{"balance_loss": 0.00275, "tie_word_embeddings": false, "max_steps": 7266}
Below are experts of layer 6 (counted from 0) of a mixture-of-experts language model. Rows are named router (the router's row for the expert) and show model dimensions 0-63. Each number is 500 + 25 x the weight over its row's rms, rounded and kept within 0 to 999. Numbers have three digits each.
Before each expert's rows: a language model's description of what the expert responds to. This comes from a sample of Wikipedia text that the model never trained on.

# expert 3
Number words and quantifiers like two, several, many, plus leading digits of years and figures, e.g. 19 in 1990s, 30.
router:477472489488453518472516506479467475467468463514486503496464460521469478512541474464480461541528518521530484468537509447475480521516497507516514510502478528565517492493490477555493481532506490

# expert 19
Main verbs or past participles after "is/was", often located, born, released, died, lived, especially in geography and census sections.
router:466527504552486525511498539514517507488504489503492491525522453488521495495449488538537531482481531544524536499488532495484523495495535470486511464498456515505519481502448480455506509525486505

# expert 6
Word-initial or mid-word pieces with a vowel, especially ro, pro, o, E, appro, ob, hy, as in fireproof, throat, Omega.
router:541545494488507472536496467493492497504523506546505442450529469518491523517511497482530479500503512474510453544481491516501466499521481440510509522473428483526508513466520513502538515513499499

# expert 2
Finite forms of be and have after a subject, especially passive was/were, e.g. was acquired, were posted, had been; also table pipes.
router:512498536518504504495511478467510483549478541479470492499473506515488519522495449506499475502510524461487505513457491496519510487532519532497455476482467522497510512530519558514517512510487489

# expert 28
Middle pieces of English and Scottish surnames and common words, before endings like -er or -ing, e.g. Millington, Whittaker, Geddes.
router:482453499507476482526520487503531474510477471502526461554512537500508517493519520518488494488523508486496447483534492531505453482505465519495518503495488478465505461512497493484497475484504471

# expert 8
Field names in infobox lists before a colon, such as Website, Born, Genus, Coordinates, Created by, Release, Armament.
router:468478504509539495570439542505495554520498535470520500475491498481511510507523492518479510498498494522470505471499499533505467491500545468490500510540530512441514500515508496499524505499481477

# expert 5
Negators and adverbs like not, so, never, plus mid-word stems before suffixes, e.g. unsuc-cess-ful, unj-ust-ly, N-ot-able, need-ed.
router:507509487480501512503427465524466532461460536528522505513500474514453503486499546503493484517493473482497482535495496511495497517450492526490490513509490470534483506508503489488513453565503513

# expert 0
Short opening pieces of words split into fragments, often a lone consonant or onset cluster, such as n(uclear), rel, cr, fl, th.
router:531483492490479522523484506524472485528485512473434504494495490510508482482477453519495531487524536523500458506462520505492508506562484507513505505503531497488475515485520492530429517488479510

# expert 30
Characters inside chemistry identifiers, LaTeX math, unit abbreviations and codes, such as $, mm, H3, ^, brackets and closing punctuation.
router:485513519515507559485514530517496521540498493492493486477468472469483525444519447518503502486501506463495464510503515472535510470467476482501481509514460515509476511487518512472521513519451483

# expert 18
Greek or Latin stems of academic words before -ic, -ical, -ist endings, like art, organ, med, Commun, philos-oph-ical, Olymp.
router:536468499521478448458466435496511452482502491528535521488502508474506477523519492482481529496483471533473462470510477557494478505495498469478460486475550552510490498489498529539542502461494539

# expert 1
Word pieces inside Spanish, Portuguese, French and Italian names of people and places, often around accents, e.g. José Luis, Pérez, Vegas.
router:531498447464489440494519521504557531479475490477479524498513517499462492509490527506495490502487509477520545504502464495475510535462461544509458493516513442553545510502522513533485545476560512

# expert 14
Wiki heading markers ==, === at line starts, table pipe cells, list dashes, and heading words like Early, In.
router:526496518525481517500520536482558544464504485518487490482495483494524506480494494523489555533516481490492495524514499478502527474476508484508514509496532511501469547457469493531511504480532540

# expert 26
Conjunctions and, or and as well as joining clauses or phrases, plus pronouns him, her and some table pipes.
router:526488568516521494502501491472508477563484522497499520513467475532469531532495458508478490520522525469514536518492490490516515462527534521525460500466472506498539509531531545517512508520468458

# expert 16
Adjectives and adjective endings right after "a"/"the", often describing buildings or anatomy, e.g. central door, octagonal, original, large, upper.
router:484494513516514517477553528495477551507519501522474487476538482497478530511552493516513513495509534490478490476501497471498536499481500520527475505473505519522512503508506503541512456564527484

# expert 10
Byte pieces of accented or Cyrillic letters and pieces inside European place names, plus words after "in"/"of", e.g. Schleswig-Holstein, Östersund, Bosnia and.
router:468555516498484510500510473512524494531536531419502498524507537481544535495527518521503500498472473490455482532505468481491526509495520534512501484545512502500469500544459502505444486541504487

# expert 25
Initial letters or first pieces of words and numbers beginning a new word, e.g. d-ome, comp-lex, "also", table numbers.
router:505494544531532491510511499476499492559485521511481514525428501512487539533499459524491507513528535488516509522498503485533495477528513517499448497471491516491540524557534560518506509514475490

# expert 22
Nouns and noun-forming suffixes like -ing, -ation, -ment, -ity, completing abstract words, e.g. demand, recognition, writing, development, attack.
router:525494485491558464464505489452496523492525507498542500522506495475527477498465523474475540495495489498521502492483496497495479490437486500510533519509483450532534497452522497498535521495503475

# expert 17
Pieces of Arabic, Persian and South Asian names, especially Al/al prefixes and syllables, e.g. Muhammad Ali, Burj Khalifa, Abbasi.
router:443507500545495509485549462513499507499504488512493530524490518535479495485461467493469491481462510452515443481500540504534496531510512497475482529499507459487494457501488502502502502453451520

# expert 13
"The", "the", "My", "A" and title adjectives inside names of works, newspapers and venues, e.g. Angel of the Lord, The Independent.
router:471508493524492487515523509523490490468526480523511479521525503489443510497540500471522443480501483528479503493514504506504520533544492492505511471482523488550469535506516493489531455519491530

# expert 21
Prepositions of, on, at, from, under, during, mostly right after a noun or time phrase, as in time of, on loan.
router:525533512443498560490506502523466473487437459525495544502507513482496478531481517501512476490524516502484510529486510512504524488520537525503501480491573508517523462508508461466461526479470500

# expert 24
Pieces containing c like acc, cons, inc, res, c, often opening section headings such as Accolades, Background, in music album articles.
router:537486516480484488546475485446455449474524514527510488501531499467544507482476487483543524492489481537483458470503500455518493455546494518463483529487457520489522543461521496500452472514544505

# expert 29
Commas, periods, dashes, semicolons and parentheses right after a word, ending clauses or sentences, e.g. disease—he, Igel, which.
router:483548540505478525458480463496482452477493521491483524544515501533504472482525505521536471546507530506521534524541506508534454487489473482498477481499519523459478505492525518537490496527471520

# expert 12
Foreign-language function words like en, und, der, all, plus English en- prefixes (engraved, enlisted), quote marks and spaces in tables.
router:507523545488467465496473477470501503497466522506456543547474442503460508545503470485505511512488470507533519518469480481491490495508485533482530530506497527519502487525510505475474477466497510

# expert 11
Infinitive or directional to after verbs, plus with, for, into and modals would, could, should, e.g. defeated X to win, ran to.
router:493535517485566500522483541506479490515466502488427514497486551557519505483471490517489462534531515501499507529454507498490531473515497514505520474477527572474520464524495536446498494483475474

# expert 7
Final words or endings of proper names for places and institutions, e.g. School, University, River, County, Museum, Lighthouse.
router:477514467492509518458536481501507477489574526490510521501532500496503510516468511489504520501526481467504515477546513527478495470462504470493533449500469505511472523535461491522516497496511489

# expert 31
Cells and headers in sports results and election tables, e.g. Team, Competition, Apps, Goals, Result, scores and blank cells.
router:495504509478484457499506524510518480520501485515519467471529475527487465488465535467491455498517533480511507470487492527498544489522479520514553476494503479480484519494503508484539494566557482

# expert 15
Month names and the final two digits of years in birth/death dates and ranges, such as 18 in 1896 or 19 in 1930.
router:486499539512535500493509519485527535516475529505547483470523483470512531490543474547512498532484456543458476521483547522495545516517541548529484534510463501465468529535514501508492482501498459

# expert 23
Nouns naming a word, term, name, song, book or version, usually after the, as in the Dutch word for, this term.
router:491479545543527488499506488504523490543493529514507508464486527527463523501496461501519451519500548518533503552478509511485483468530461499510493487506477533458491544525512562499485502512502463

# expert 4
Bare space or opening pieces before figures in infoboxes and tables, such as coordinates, ages, percentages and dollar amounts, e.g. "(age 41)".
router:506550484533487515495504509529495505552477509451526485460489508503523508492535500483532550485477453467488534531465475535494497525502495505475478532509499484494494519514480492464465517472441489

# expert 20
Nationality and political-party words, including demonym suffixes -ian, -ish, e.g. American, British, Republican, Liberal, Swedish, Rhodesian.
router:471481441495483490484513494504511506486523473505497513500473530519510483528513486499499478474502487460519527487555473498536502538502520459501531522469551513449514491510480500538531516489500485

# expert 9
Role and kinship nouns like President, Minister, wife, actor, plus table pipes, colons and dashes before names in rosters and credits.
router:514443502467481512496524524501491467539497498479481516523473506492539485485540495510492504520486513479493501531523515486512494521525442518520496492492522492446519509514532519477491491530488492

# expert 27
Word-final pieces of Slavic, Japanese, Indian or Arabic personal and place names, like -ić, -ski, -ik, -an, in sports tables.
router:466509509522499530493501513481487488484494469518503510520444509487459543525486545511493471502540521513453521481505529511504539476507501533532468495478515493549562450493524493471543542483498503